{"d_expert": 64, "activation": "geglu", "router_score": "softmax", "balance_loss": 0.0158, "router_cosine_scale": 14.0, "init_std_router": 0.00658, "vocab_size": 8192, "norm": "rmsnorm", "tie_embeddings": true, "optimizer": "muon_variant", "batch_tokens": 32768, "seq_len": 1024, "steps": 9073}
Below are experts of layer 9 (counted from 0) of a mixture-of-experts language model. Rows are named router (the router's row for the expert), gate (a neuron's input weights, with its number), up (a neuron's input weights, with its number), down (a neuron's output weights, with its number) and show model dimensions 0-127. Each number is 128 + 24 x the weight over its row's rms, rounded and kept within 0 to 255.
Before each expert's rows: a language model's description of what the expert responds to. This comes from a sample of Wikipedia text that the model never trained on.

# expert 20
Description: Capitalized first pieces of longer words, often right after headings or in titles, e.g. Or(ganized), Com(missioner), Auto(nomous), Ex(amination).
router [158 108 161 134 155 148 157 126 123 105 145 122 121  98 138 139 114 102 123 116 146 121 134 143 136 114  68 102 138 113 113 100 135  90  90 119 106 100 141 184 129 153  92 126  83 149 103 157 157 138 152 157 122 178 163  79 148 101 154 142 101 135 149 157 173 130 154 140 105 130 133 151 110 105 121 118 132 140 131 144  85 115 153 127 100 128 116 128 151 127 130 153  94 119 101 101  99  87 127 101 125 140 109 112 152 156 126  88 100 102  83 157 125 174 124 120 176  81 152 119 110 113 132 139 112 160 137 145]
gate2 [149 105 163 137 173 106 138  63 133 131 123 123 143 131 111 148 109  87 136  98 119  69 156 129 133  74 148 123 125 103 120 110 140 144 135  93 112 137 142 149 124 145 155 108 148 147 118  97 109 145 103 148 104 107 157 140 164 136 150 160 136 134 116 119 220 100 143 164 130 101 141 121 134 112 134 137 130 133 148 147 115 123 119 116 101 131 163 163 128 130 102  76 161 102 108  80 135 128 131 145 125 128 142 158 130 121 111 122 157 138  91 130 114 128 157 121  95 163 131 127 114 160  98 172 167 135 106 161]
up2 [ 76 137  98 108 143 141 145 135 148 152 111 131 146 149 171 112 122 113 127 154 142 110 146 148 155 155 119 108 153 157 140 148 113 125 120 121 135 165 165 109 173 109 159 167 123 131 159 142 150 148 137 137 139 122  66 108 110 127  99  98 164  84 162 157 130 170 135  51 165 130 101 148 143 154 147 127 104 139 116  89 147 128 121 151 140 113 155 134 143 109 137 137 146 157 160 148 145  77 134 126 123 114 148  91 148 117 152 145 132 150 140  91 128 124  92 109 135  85 158 146 138 155 169 117 126 137 145  99]
down2 [113 106 154 158 120 110 112 122 141  78 154 134  81 115 150 157 119 145 115 160  99 104 164 161 176 107 143 101 167 129 169 164 127 141 107 133 143 112 104 165  88 125  93 120 141 113 138 135 127 109 105 139 125 157 143 131 179 157 118 155 151 120 160 156 166 107  76 112 152  85 145  87 124 130 111 151 123 123 115 157 122 109 108  94 120 196 134 106 134 116 151 117 124 123 129 101 104 112 151  66 122 149 169 152 115 130 107 122 107 118 143 115 130 110 137 140 155 160 130 146 129 143 111 158 149 156 123 121]
gate3 [ 77 144 123 146 125 172  83 141 146  92  86 155 120  87 115 131 107 150 166  97 133 124  96 161 144 185 103 123 133 172  79 133 124  80 159 105 106 164 133 111 121 165 140 106 163 149 132 141 142  99 107 115 150 165 140 137 127 121 137 156 132 158 118 138 151 106 145 131  97 101 147 111 115  90 131 126 103  91 137 155 105 144 149 107 146  92 108 137 128 120  92 146 171 121 136 142 145  88  83  98 123 115 154 127 137 123 143 108 132 110 103  97 139 124 130  87 124 131 108 114 130 142 133  74 105 138 140 120]
up3 [175 120 141 110 133 135 196 120 135 123 126 107 168 135 141 109 140 118  59 128 124 121 111 109 157 110 169 131 107 123 184 111 148 143  93 107 114 117  99 119 114 107 103 129 121 110 167 117 134 120 143 116 147  99 133 104 104 178 118 118 126 118 118 131  84 115  78  88 107 122 126 132 114 181  96  88  87 136 111 127 136 136 155 129 103 168 118 111 130 106  84 125 131 115 145 123 108 109 163 163 123 158  65 139 110 130 136 152 126 158 139 108 143 157  96 142 146 136 100 123 118 110 134 164 152 131 159 150]
down3 [132 133 129 153  84 138 129  94 123 129 108 129 139 129 176 123  98 150 126  82 156 147  61 147 120 174 122 137 128 158 119 160 142 203 138 171 128 102 169  82 105 134 117 128 119 175  93 164 148 180 140 131  83 159 130 131 107  85 149 132 119 133  93 140 123 115 129 126 117 120 121 123 102 145 146 158 160 137 136 110 113 139 129 133 151 117  93 156 118 127 141 151 123 111 132 139 171 148  98 128 161 130 152 118 123 143  83 113 118 114 119 127  97 151 123 148 130 127  89 116 156 181 133 143 139 147 108 105]
gate4 [102 127 136 136 175 128 117 116 143 135 136 133 124 118  92 113 124  97 137 121  98 154 116 155 105 133  96  96 101 116 126 138 171 149 112 100  84  92 141 114 120  98 131 114 119 157 126 152 106 127 112  97  68 158 108 135 114 110 172 151  94 139 149 138 138 113 144 140 131 135 118 147 109 145 168 163 129 127  97 155 156 106  91 139 116 163 137 179 121 141 131 131 148 124  85 166 147 145 135 118 115 195 150 159 103 177 161 115 119 138  89 120 113 121 153  93 118 112 146 114 134 121 107 130  70 135 173 160]
up4 [140 143 165 150  81 106 184 113 146 143  88 130 146 111 149 119 175 137 124 134 178 121 121 124 121 114 123 154 123  80 114 176 120 149 128 123 126 112 135 145 160 108  93 116 174 163 125 155 128 151 132 150 170 131 193 112 122 155 133 126 162 122 116 153 145 135 112 124 140 157 109 124 130 128 116 101 142 143 100  96 155 115 139  72 119 129 122 120 104 131 129 105 138 178 116  91 127 101 107  94 103 101 132 105 156  97 146 104 134 110 137 115 118 107 112 112 131 100 125  71 101 101 145 133 156 149 160  84]
down4 [ 92 132 183  86 110 163 123 102 100 135 112 125 138 132 107 122 102 170 133 150 142 152 133 159 112 140 104  91  95 142 132 109 135 120 129  88 124 171 169 171 118 121 140 186 157 124 135 131 123 121 114 135 116 142  80 146 116 134 115  92 112  90 147  97 139 106 134 134  82 142 100 116 163 120 123 141 147 152 127 130 133 112 161 103 127 145 143  74 114 118 125 156 113 132 106 138 149 128 141 118 141 135 101 148 100 135 108 119 130 100 173 148 123 155 188 121 151 112 175 117 149 159 177  90 135 122  85 112]
gate5 [132 131 136 161 128 145 149 131  95  58 125 119 143 110  73 153 134 139 150 128 145 136 121 142 108 123 151  62 137 130  76 129 109 117 132 150 136 119 162 102 135 117 113 101 182  97  93 150 156 106 171  98 164  87 139 150 148 117 157 112 123 123 128 145 125 122 130 122 102 123  98 124 131  87 158 140 135 157 152 154 122 131 128 136  92  78 106 160 134 141 138 128 120 141 124 161 146 140 122 134  92 124 112 125 144 121 118 126 170 128 104 160 124 137  95 174 114 122 170  77 153 153  77 127 116 123 120  88]
up5 [178 150 125 109  97 135 147 141  64 103 108  84 111 146 142 137 100 144 131  84 106  99 143 153 103 180 156  89 117 113  92 143 122 103 125 123  87 132  99 121 126 116  94 139 158 136 108 171  98 131 148  97 138 128 113 118 155  91 144 179 118  76 142 104 135 121  81 145 123 122 103 149 137 147 134 121  94 126 127  99  87 127 124 127 147 119 150 145 125 145 141 108 109 115  80 141 123 118 174 113 120 138 159 123 172 138 132 144 199 106 139 125 159  89 118 127 130 143 121 101 141 130 114 125 118 118 136 144]
down5 [152 109 135  93 127  87 116 128 150 135  81 116 163 127  82 113 142 125 127 108 113  89 144 120 147 117 173 151 123 135 103 146 144 161  92 101 128 146  78 118 150 126 122 163 110 160 138 144 142 114 105  85 124 168 120 167  78 174 138 120 148 156 123 118 164 122 100 114 115 115 138 120 100 116 110 106 149 121 137 126 112  72 102  76 155 121 132 111 112 172 155 135 151 148 114 133 127 136 135 110 165 109 120 118  99 154 130 131 124 162 138 157 105  88 172 133 126 131  93 139 110 157 117 124  86 158 121 175]
gate6 [133 169 162 155 105 133 155 115 168 122 131 157 150 140 111 140 153 136  96 140 108 132 114 115 143 105 146 109 170 152 118 159 142 128 148 145 109 135 149 130 132  93 134 123 116 144 171 134  91 129 116  61 106 141 134 129 206 137  97 190 100 146 128 132 140 104 133 120 109 113 115 108 137  71 151 125 124 170 147 150 101 111 151 118 113 101 117 151 147 150 141 113 140 152 152 109 109 119  85 138 104 114 104 148 100  86 124 129 113 120 125  78 117 160 107  83 136 119  94 123 153 137 103 155 154 136 105 161]
up6 [138 139 127  88 134 103 138 126 108 122 147 150 113 149 115 123  76 100 129 168 148 146 107 166 113 173 144 117 115 131 127 113 120  90 116 130 117  75 129 104 123 151 136 131 123 122 109 104 142 193 194 163 154  87 136 124 105 113 138  87 163 157 112 119 133 150 113 178 139 132 106  94 132 119 110 140 154  92  84  80 120 133 113 173 146 151 104 121 120 141 131 144 132 105 127 125 144 102 171 122 167 135 120 163 120 139 116 131 183 126 100 151 119 109 144 133 106 143 165 118  93 130 135  99 109 108 102 101]
down6 [151  94 100 168  89 153 140 132 126 182 151 105 100 127 104  85 112 126 102 106 116 124 169  77 145 121 141 128 119 104 154 158 157 133 169 147 136  93  94 138 150 119 115 144 144  99 151 153 134 157 115 111 115 121 136 110 114 130 132 159 136 131 150 149 126 111 138 147  88 113 128 174 101 135 127 156 129 126 118  83  81 134 114 144 115 121 148 143 148 159 121 171 143 153 103 123 175 140 138 115 140 122  99 109 140 135  93 118 100 124 128 155 130 115 165  42 131 114  95 122 166 155 121 131 134 107 107 165]
gate7 [157 158 155 145 170 176 113 103 143 149 139 144 138 143  91 139 159 111 186  89 167 147 148 148 136 161 128 105 157 119 115 138 133  97 125 118 127 109 114 145 136 181 122 122 111 163 133 133 114  90 128 132 126 137 138 118 136  96 139 158 146 128 125 109 107 125 168 150 139 123 139 119 124 100 137 137 177 124 123 138 104 100 103 120 111 120 122 172 158 142 105 153 117 123  80 180 123 152 159  99 116 135  72 154 147 151 150 103  94  97 127 178 153  91 155 105 126 153 118 142  97 130  80 114 107 147 130 101]
up7 [102 142 140 111 127 113 111 104 147 156 134 103  94 177 184  89 131 133  90 121 158 110 147 101  98 135 117 105  84 158 126 129 169 137 183 124 132 142 102 202 137 119 101 124 147 123 134 109 135 134 146 148 130 125 164 165 159 142 150 119 144 154 130  95 125 141 156 140 135  82 166 113 124 124 159  83 128  93 126 113 137 159 147 167 118 139 162 106 118 128 161 112 136 138 163 123 147 128 129 178 109  98 108 120 136 145  87 106 164 119 112 116 126 140 101 127 126 143  89 116 150 120 105 174 148 115 146 129]
down7 [125 122 138 161 152 115  87 104 134 124 110  97 130 113 124 148 137  87 120 159 135 125  84 153 141 141 115 130 103  91 125 172 143  87 153 112 135 101 110  95 125 115 149 120 149  46 100 121 129 159 154 152 117 130 112  94  91 145 138 132  90 113 108 164 152 118 111 150 126 140 132 154 138  87 137 171 155 180 129 131 114 109 128 153 113 103 141 136 162 119 104 131 119 136 136  93 167 120  99 174 128 126 164 127 107 160  65  82 137 103 118 130 105 160 113 100 124 132 123 145 125 100 139 129 156 118 102 156]
gate8 [ 92 105 101 186 120 153 136 149 130 143 167 147  76 104 115 175 103 119 119  85  77 121 166 117 154 150 102  88 171 147 101  85  86 118 164 136 128 117 133 147 171 160 158 125 136 156 166 147 103 139 133 123 150 149 188 167 105 124 137 113  98 128 109 170 127 155 148 161 105  95  76 143 117 109 128 136 111 124 137 135 165 120 130 124 138 132 137 139 126 154 139  91 148 151 139 131 112  85  99 137 134 128 136 125 120 141 121 114 144 120 131 146 153 114 126 101 102 153  91 128 119 112 121 117 153 125 115 109]
up8 [104 154 103 134 123 124 144 107 138 149 126  96 109 141 150 144 131 151 104  90 149 137 164 147 146 139 122 112 112 163  87 126  77 130 178 170 118 132  93 103 161 133 129  92 139 142 157 125 104 109  84 123 118 127 115 139 108 157 139 140 112 168 171 134 106 153  97 114 117 178 111 100  82 146 123 134 123 122 145 108  88 145 142 118  80 135 109 101 155 125 114 127 130 190 122 152 131 154 132 157 152  89  92 139 111 122 127 136 107 162  76 136 134 101 149 102 131 122 135  79  98 125 150 151 102 121 152 156]
down8 [113 123  83 137 127 125 120 134 156 142 105 117 120  98 105 161 126 114 147  56 106 148 120 116 163 138  88 127 106  92 100 117 149 111 136 119 126 121 112 124 142 154 150 137 127 107 141 118 129 111 146 139 125 101 123 140 147 152 179 118 128 130 134 134  87 103 126 137 139 163  97 142 111 161 112 134 119 110 126 117 118 120 105 126 167  99 126 148 135 138 132 154 184 138 163 105 158 119  72 141  92 148 111 111 110 113 160 148  92 143 169 155 114 145  94 161 101 118  96  96 130 113  34 132 107 159 120 159]
gate9 [121 131 116 102 133 125 141 130 104 138 196  99 144 126 109 111 109 120 153 152 144 137 113  78 132 126 114 125 145 106 116 127 114 164 146 159 123 127 126 133 123 140 105 119 116  64 106 139 139 135 114 128 138 184 141 152  96 100 102 166 134 132 146 147 161 120 144 139 124 106  95 161 109 175 193 127 136 147 132 115 122 129 104 153 134 117 137 118 143 189  69  89 138 110 146 108 140 106 148 159 120 123 153 127 117 130  98 123 180 113 117 146 102  95 162 186 117 102 118 125 162 129  94  88 143 143 141 134]
up9 [112 158 148 132  90 123 140 123 111 110 142 148 145 127 135 119 125  92 115 115 163 116  81 125 170 159 148 136 124 140 160 127  86 135 140 151 152 150  96 129 103 157 122 114 153  40 103 139 115 132 134  98 115 133 165 117 168 147 117 151 127 118 128 126 146 129 175 160 132 117 107 157 133 128 120  94 172 141 142 108  92 123 100 144  92 114 158 132 134 163  80 152 133 118 117  91 117  86 135 148 111 113 129 166 152 133 114 121 171 108  86 115 117 110 136 162  95 113 134 121 142 145  96 105 146  99 183 144]
down9 [133 112 176 103 119 127 126 110  81  97 154 159 141 102 123 116 139 121 116  87 122 141 157 159 176 117 129 122 148 120 133  69 139 151 126  98  98 141 128 157 171 127 137  94 132 126  95  93 173 119 176 127 113 117 137 110 193 113 150 116 108 106 103  94 163 107 175 126 115 103 108 141 114 163 135 116 143 150 114 108 115 141 126 135 157 124 136 128 145 167 115 140 135 116 113 120 132 123 104 125 114 145 166 140 121 130 111 190 141 112 113 161 176 142 108 103 157 126 112 133 118  96 130 130 113 121 177  72]
gate10 [138 108 135 159 120 127 126 199 107 145 135 131 119 134  74 167 138 156  82 118 120 124 144 124 132  91 118  96 115 126 119 148 138 132  96 126 106  97 125  90 111 116  94 127 149 150  92 132 122  57 148 120 145 130 102 102 117  98 123 156 137 164 154  77 106 109 117 114 123 158 140 106 110  88 144 113 116 116 126 150 117 137 143 132 159 132  87 126 167 131 160 106 143  90 142 106 124 117 195 142 114 134 132 158 152 199 151  90 108 141 145 171 105 119 115 135 121 137 147 142 153 114 139 124 121 123 120 147]
up10 [133  89 121 133 126 145 154 155  99 128  97 123 125 121  91 173 100 151  53 127 112  97 134 106 116  97 124  89 154 152 106 151 144 158 114  95  82 108 135  88 107 123  99 147 119 137 107 117 121  97 136 134 149 132  86  70 116 103 115 151 140 145 159  82 107 105 100 134 135 155 164 149  99 107 119 148 150 112 129 148 110  98 135 128 153 143  86 112 137 145 143 116 135 110 122 110 134 144 169 129 121  93 136 142 137 169 150  88 113 101 117 138 111 118 137 172 146 126 145 137 156 131 139  90  93 101 118 175]
down10 [126 145  98  92 128 107 157  97 151 127 144 154  98 128 119 126 145 109 169 111 145 132 101 145 115  98 148 140 103 150 123 145 123 146  99 145 147 142 130 133 134 138 136 112 152  83 166 132 112 159 106 119  87 119 108 122 122 128 167  70 124 137 139 116 125 157 113 175 139 150  90 117 159 180 109 102 124 111  99 146 104 143  79 135 102  96 144 102  87 136  94 154 154 123 109 171 116 136  91 125 107 110 124 139 111  93 173 124 129 128 114 141 120 117 177 116 127 137  94 126  88 171 137 121 126  92  71 163]
gate11 [112  84  98 134 156 111 118 123 116 157 192 129 128 146 132 143 122 147  94 144 174 121 136 150  89 150  94 167 126 153 126  88  84 148 136 132 109 122 128 117 122 141  89 127 110 162 148 116 123 110 150 156 181 111 133 138 161 131 135 138 114 133 126 168 170 119 115 126 160 119 154  98 121 125 114 130 141 148 141 172 112 170 112 135 169 168 116 160 145 111 126  72 145 125 130 137 149  91 103  52 156 159 119 109 110 167 153 109 157 103 123 153 140 113 132 126 121 108 119 130 137 106 129 110 116 166 126 102]
up11 [123 113 154 137 121 108 137 135 157 130  77 112 148 123 180 154  99 127 136 120  85 133 101 134 141 105 123 128 139 154 110 175 152  93 136 123 132 131 112 105 115 115 118 143 111 147 116 173 170 171  65 112 132 148 140 141  73 149 121 141 144 143 127  92 113 157 140 164 147 149 135 104 124  84 118 126 102 118 150  69 112 143 104 139 107 146 113 143 125 146 146 146 140 148 144 107 138 117 152 184  97 150 186 137 121 155  98 141  73 118 106 153 124 121 144 117 137 145 135 119 160 153 124 139  98  80 114 110]
down11 [153 120 132 129 131 158 149 111 174 148 128 147 167 131 136  56 127 136 133 164 128 115 115 137  95  97  71 135 120 136 130  94 129 137  81 135 126 159 170 143 151  95 122 137 194 130 125 127 139 150 117 125 148  84 136 132 175 125 114 110 108 174 166 139 136 154 124 164 116 117 103 167 127 130  85 148 116 155 136 170 113 112 187 109 152 154  87 137 123 133 143  73 139 136 107 113 123 132 126 105 157 102 113 124 143 123 109 102 145 161 122 128 131  88 111 149 143 127 156 102 161 132 141 123 132 152 129 144]
gate12 [121 115 131 121 137  71 132 133 110 108 149 110 106 110 154 160 124 164  83 125 128 157 127 136 120  93 121 137 145 145 129 126 165  73 101 138  98  99 176 147 143 178 104 136 139 144 123 150 142 144 142 150 121 132 142 140 152 127 104  95 105 141 113 149 146 152  94 156 190 142  77 203 172 159  84 109 127 134 119 102 145 140 128 149 181 156 133 129 106 132 131 107 160  89 135  91 141 155 133 149 141 128 114  96 143 146 142 115 113 139  93 129 120 106 141 128 122 117 148 117 154 142 123 143 108  83 124 122]
up12 [111 118 145 143 123  89 149 170  80 122 147 142 135  92 106 143 112  98 110 163 117 152 141 116 157 127 173 158 141 151 107 135 165  96 101 118 137 129 148 165 134 131  99 112 115 127 149 149 122 117 123 139 121 143 121 128 126  75 121 115 129  94 157 121 139 145 105 135 117 124  71 142 119 152  96 131 122 112  92 138 123 166 155 157 141 122 147 107  80 164 145 133 164  89 159 120 101 146 157  92 137 114 100 128 112 145 149 123  73 158 104 129  77 162 114 129 127 130 141 103  98 122  73 140 174 154  97 115]
down12 [ 98 131 130 135 152 134 140  88 161 135 166 114 114 123 107 120  98 150 175  90 117 123 124 141 102 122 149 163 140 123 182 116  92 142 126 154 102 140 110 127 140 139 167 152 127 142 152 106 174 133 121 160 126  96 120  75 143 128 121 171 124 150 115 126 162 153 145 127 103 181 109 170 130 119 138  96 128 100 126 129 150 136 103  95 163 130 117 138 125 121 130 149  74 144 155 144 143 131 181 116 130  73 128 108 146 107  77 108 148 100 115 130 171  87 151 105 127 147 125 163 146 151 115 118 140 165 131 106]
gate13 [133 115  85  99 142 151 131 152 143  91 159 147 150 118 109  94 105 163 117 150 125 111 173 108 181 129 120 114 128 119 136 115 139  97 177 118 124 123 163 131 124 108 116 144 105 115 109  94 135 131 153 131 168 114 102 154 128 175 126 117 121 142 180  96 156 116 136  90 181 112 106 124 142 181 109 111 170 164 138 183 138 110 142 117 174 122 120 135 132 129 148 121 153 114 119 110 118 114 152 139 184 118 122 122 121 112 140 138 130  59 132 116 112 150 119 166 143 108 145 110 161 123 126 161 128  91 148 121]
up13 [127  92 101 103 116 116 144 108 108 122 147 115 136 143 110 144 110 141 121 104  76 148 141 132 144 131 137 127  97 158 114 119 111 152  78 124 166 121 150 103 128 129 126 147 142 136 124 134 144 139 136 130  99 117 100 154 117 108 123  88 133 123 152 138 116 103 106  89 145  84 127 107 136  65 145 121 118 202 137 163 110  92 142 152 136  66  92 108 110  98 172  89 120 124 128 144 109 126 121 173 144  85 124 144 145 101 139 101 104 156 129  92 104 166 112 119 144 119 156 148 123 155 145  80 157 146 123  89]
down13 [129 140 151 126 159 122 151 101 185 121 132 147 147 139 103 113 137 159 146 138 165 174 129 135 125 145 106 128 124 103 146 134 151 120 121 157  90 103 144 148 133 103 129 142 134 180 100 104 166  94 117 137 176 136  83 100  70 127 129  92  96 159  85 116 127 141 125 117  95 165 138 116 111 132 185 138 178 153 137 102 107 170 150 122 149 110 100 131 133 130 131 116 151 130 138  99 149 142 139 157 172 160 109  89 123 123 111  98  99 156  84 139 123  95 134 174 110 139 133 132 125 102 116 149 119 129 147 135]
gate14 [166 136 153 142  81 116 111 136 118 134 145 132 166 173 131 154 115 125 133  99 130 135 146 112 131 119 106 115 152  98 143 168 128 127 161 145 185  93  75 150 155 147 133 135  85 116  84 110 139 165  91 100 138 117 106 142 149 148 118 140 113 122 135 140 121 124 119 115 113 127 158 145 157 116 112 167 155 113 153 126 103 133 163 125 153  83  64 139 171  82 111 152 130 108 123  83 153 150 143 146 146 136 112 102 105 141 143 129 130 151 106 124  79 154 115 120 142 151 155  93 110 181 143 143  98 121 146 123]
up14 [120 161  82 163 141 139 171 143 133 145 142 124 110  88 168  89 149 173 125 150 118 129  94 161 116 120 159 143 122 148 134 128 175 130  99  68 107 110 130 120 111  60 143 119 151 125 166 152 135 110 147 147 133 134 122 118 115 119 106  99 163 150 111 103 146 125 131 151 146 109  83  59  97 139 156 121 114 114 112 146 130  87 125 129 112 111 150 108 104 140 152 112  86 119 101 154 107 108 137 147 120  94 157 163 143 103 140 140 127 105 128 118 109  95 137 142  99 101 125 170 147 132  99 142 136 101 122 150]
down14 [164 124 154 130 145 119 126 107 139  99 129 126 125 183 192 143  94 129 134 154 105 125 138 124 137  96 105 101  87 124 157 168 121 140 104 137 143 129 128 125 133  89 165 150  84 114 152 170 140 143 123  89 126 142 132 141 163 153 111 171 140 144 127 156 126 123 188 141  93 119 111 151 130 148 108 109 104 144 107 132 126 146 146  86 190 119 110 133 140 126 139 117 100 116 131 135 161 123 109 132 119 174 145 131 103 154 142 156 123  94 148 108 138 182 169  95 142 126  94 113  85 103 144 137 156 154  98 122]
gate15 [148 112 115 150 157 141 131 122 117 149 120 175 137  93 119 142  90 103 120 116 138 150 143 133 134  70 135 116 145 134 168  82  73  83 138 163 106 117 152 132 124 121 144 124 121 123 103 143 143 131 107 141 110 135 142 133 128 162 135 142 138 159  94 114 117 109 146 113 129 120  85 166 138 122 129  99 127 181 111 142 116 179 131 103 164 161 178  72 156  89 137 127 142 114 111 140  71  96 166 117 128 125 141 135 184 170 129 148 140 138 125 135 119  92 126 113  92 125 151 117 140 121 165 138 143 161 153 132]
up15 [130 129  94  88 166 116 139 141 124 102 144 117 120 118 139  85 163 172 136 160 118 114 100 116 142 116 149 127  84 159 125  68 128 109 149 152 125 137 160 162 131 128 146 176 105 117  81 106 132 139 101 153 111  83 169 145 153 128 139 105 152 105 137 127 119 116 149 130 145 141 142 135 121 142 121 165  70 160 151 124 101 127 140 129 120 122 153 120 151 143 102 109 125 167 145 150 130 143 149 114 110 116 135 100 124 123  94 137 170  88 133 162 112  87  98 129 117 105 114 121 153 111 118  44 124 119 114  90]
down15 [170 127 126 107  94 197 118  85  76 143 111 151 125 136 116 166  81 128 145 108 111  87 148 130 165 131  92 144 117 114 179 138 135 154 144  97 130 117 159 139 153  89 153 108  96 123 146 127 144 106 121 101 191  99 142 120 130 159 134 112 115 137 135 156 183 109  86 133 138 128 106 104 145 125 154 115 121 109 123 114 162 114 143 135 122 102 131 126 125 124 138 111 147 106  65 106 156 128 143 154 120 119 115 118 151 121 181  92 119 129  94 108 136 149 113 110 134 159 109 154 110 154 142 157  99 133 131 132]
gate16 [141  95 126 149 130 137 119 140 125 104  89 109 137 148 126 105 114 130 153  88 131  93 115 116 149  80 131 121  97 157 158 130 127 141 124 122  78 105 105 130 117 141 129 166 101 139 140 155 144 138 112 156 148 130 177 146 164 157  75 142 129 126  50 145 123 111 151 138 112 110 110 119 151 133 145 152 111 148 178 129 100 103  78 111  99 132 127 118 156 148 177 153 120 121 137 156  92 129 132  74 102  80  78 106 127 166 114  98 117  82 142 121 128 148 122 160 134 134 143 119 133 146 131 102 135 106 124 124]
up16 [ 95 128 116  98 127 105 123 131 130 135 182 137 114 155 114 150 134 118 146 147 119 131 139 109  81 154 151 169 115 113 110 111 144 127 121  89 157 176 128 137 138 108 155 101 148 116 108 125 103 117 110 120  99 146 121 104 112 110 140 133 138 127 174 129 142 132 113 109 158 137 127 153  93 137 118 120 119  99  68 184 145 136 152 142 132 118 151 124  79 120 103 123 116 146  92 145 139 152 115 160 153 166 198 140 123 113 126 165 146 220 112 154 144  99 139 117 148 126  80 137 124 146 116 141 141 148 149 150]
down16 [ 88 128  82 126 134 121 113 115  95  79 159  99 121 130 137 163 162  97 143  95 130 107 136 125 154  76 152 120 140 165 150 140 163 155 150 138  94 122 105 135 154 133 118 172 131 108 132 113 120 133 120 163  67 140 152 103 133 150 107 135 121 171 157 142 105 123 129  91 122  99 128 123 145 123 143 175 115 108 134  94  96 141  89 108 110 140 129  90 127 125  95 183  94 155  95 124 156  90 140 105 136 143 135 109 160 149 163 142 112 113 130 148 154 131 148 163 115 164 138  89 120 126 123 120 152  91 146 129]
gate17 [148 132 115 119 117 106 163 123 106 142  81 110 142 152 126 127 122 126  95  99 141 113 162 142 136 159 137 132  90 145 124 115 125  97 143 157 176 131 173 123 155 118 135  99 111 150 110 150 164 116 128 142 143 130 144  90 123 161 162  86 180  86 121  99 130 112 129 142  96 129 121 151  74 139 132 113 125 153 119 102 139  69 172 156 112 183  88  93 154 125 116 132 128 118 135  83 115 141 168 138 162 128 157 131 139 115 118 130 101  87 115 129  88  95 172 136 145 124 162 148 151 137 147 118 109 121 131 149]
up17 [ 95 127  77 133 121 105 110 145 151  89 144 163 116 147 123 146  82 101 149 143 118 105  97  81 131 115  97 177 142  96 137 116 169  93 118 105 112  93 139 134 110 136 152 104 146 126  94 182 109 147 142 142 147 132 137 149 135 139 131 128 123 145 143 136 108 100 146 108 132 124 115 136 162 154 132 127  73 111 128 131 137 174  95  84 116  95 148 109  89 117 129 115 162 128 136 178 126 107  75 137 119 126 123 131 149 143 109 115 117 123 134 165 156 111 118 116 145 150 181  83 128 118 132 166 137  78 159 115]
down17 [141  88  98 155  80 155 157 112 168 158 133 134 113 130 149 123 122 154 134 102 146 130 128 131 162 120  66  96 103 130 137 157 117 110 137 122  81 120 124 106 140 145  83 142  93 145 141 108 131 100 138 134 116 128 123 123 122 127 103 125 140 142 134 131 121 105 142 134  92 158 112 101 116 107 126 118 142 101 105 137 124 114 133 155 184 176 125 158 122 113  82 108 100 132 126 123 166 143 101 144 158 102 107 163  73 122  99  97  97 107 132  63 134 139  75 135 126 107 162 151 138 115 166 111 126 149  80 131]
gate18 [127 171 121 117 113 112 135 130 138  93 110 141 138 140 136 177  91 132 132 115  67 116 109 130 174 121 128 113 115 139 120 145 153 130 106 163 155 132 128 140 120 128 124 110 108 102 178 124 116 179 112 156 182 125 118  99 120 109 187 114 110 132 126 130 134 119 115 144  80 135 118 141 126 115  71 106 175 129 118  97 138  76 149 121 149 125 135 152 164 131 132 101 100 118 123 103 131 115 189 139 144  99 129 165 139 151 122 138 135 149 148 133 103 105 157 121 106 164 142 147  94  61 149 129 120 120 159 151]
up18 [144  96  97 112 114 128 132 124 150 103 101 118 115 118 150 162 127 168 144 141 120 109 101 109 156 145  81  93 157  90 131 116 186 140  85 109 148  88 150 161 168 117 107  85  75  88 129 153 119 158 158 149 163 139 106 132 160 159 159 116 148 148 141 115 139  99 107 137  80 168 120 109 144 132  92 130 142 125 116 127 109 152 136 106 117 110 121  88 127 133 112 107 111 129 137 116 141 153 197 113 144 133 119 155 132 152 177 133 116 132 104 110 148 123 137 165 141 157 126 122 123  94 149 146 102 144 105 112]
down18 [127 109 127 110 149 132 112 159 112 138 126  81 138 119 164  65 153 160 125  98 137 141 143 128 127  93 143 209 113 114 158 131 147 128 163 128 137 133 137 153 116 117 166 122 136 158 160 169 140 101 139 125  99 131 152 146 134 130 143 106 122 131 150 101 164 132  71 131 153  59 149 138 114 126 119 131  83  91 135 130 122 113 142 139 139 158 132 128 135 135 143 155 146 141 115  93 176 133  64 112 142 160 181 109  90 112 106 120  96 132 143 141 136 120 109 114 146 152  90 137 120 152 137 114 140 152 128 124]
gate19 [115 140 144 109 140 130 134 150  99 144 134 164 125  97 121 139 151 157 119 109 137 141 160 130 129 108 162 150 131 136 102 140 151 120 119 130 134 178 161 132 127 147 121 130 129 132  48 119 136 118 177 134 133 143 115  87 131 125  83  96  64 114 131 145 138 110 103 169  79 137 129 152 129 150 121 101 153 125 129  93  57 139 122 131 138  91 101 118 140 165 136 133 145 108 131 100  99 118 142 181 128 138 171 136 138 134 167 127 129 110 119 175 124 146 136  93 129  92 138 121 150 158 117 123 180 109 107 160]
up19 [111 139 152 169 146 156  83  93  97 129 120 157 146 125 142 108 113 131 128 129 106  90 169 115 111 140 100 150 118 107  93 115 153 156 161 137 120 171 154 147 124 172 132 126 147 150  70 165 135 136 133 170 107 144 119 106 128 128 124  88 120 118 138 143 136 118 160 160 118 105 163 174 129  95 113  90 130 122 115 155  96 135 128 144 107 144 134 113 144 155 122 162 143 152 139 118 119 107 112 157 137 149 182 125 137 116 158 123 158 111 110 179 131 128 148 104  86  77 141 164 161 145 157  79 139 120 142 152]
down19 [147  96 130 114  92 112 127 150 140 129 163 151  96 128 165 177  87  88 129 125 110 200 141 104 126 118 136  93 100 143 124 103 105 131 106 164 142 110  86 135 104  97 132 124 132 123 110 120 150 157 128 102 114 132 134 141 135 162 156 143 134 203 148  97 119 168 144  99 188 145  83 132 140 163 158 137 121  94 126 126 134  82 128 128 124 110 129 154  98 112 120  84 120 145 133 112 115 125  99 119 148 108 129 125  84 131  96 147 146  98 106 103 127 139  94 128 153 101 127 119 138 100 112 143 121 142  94 129]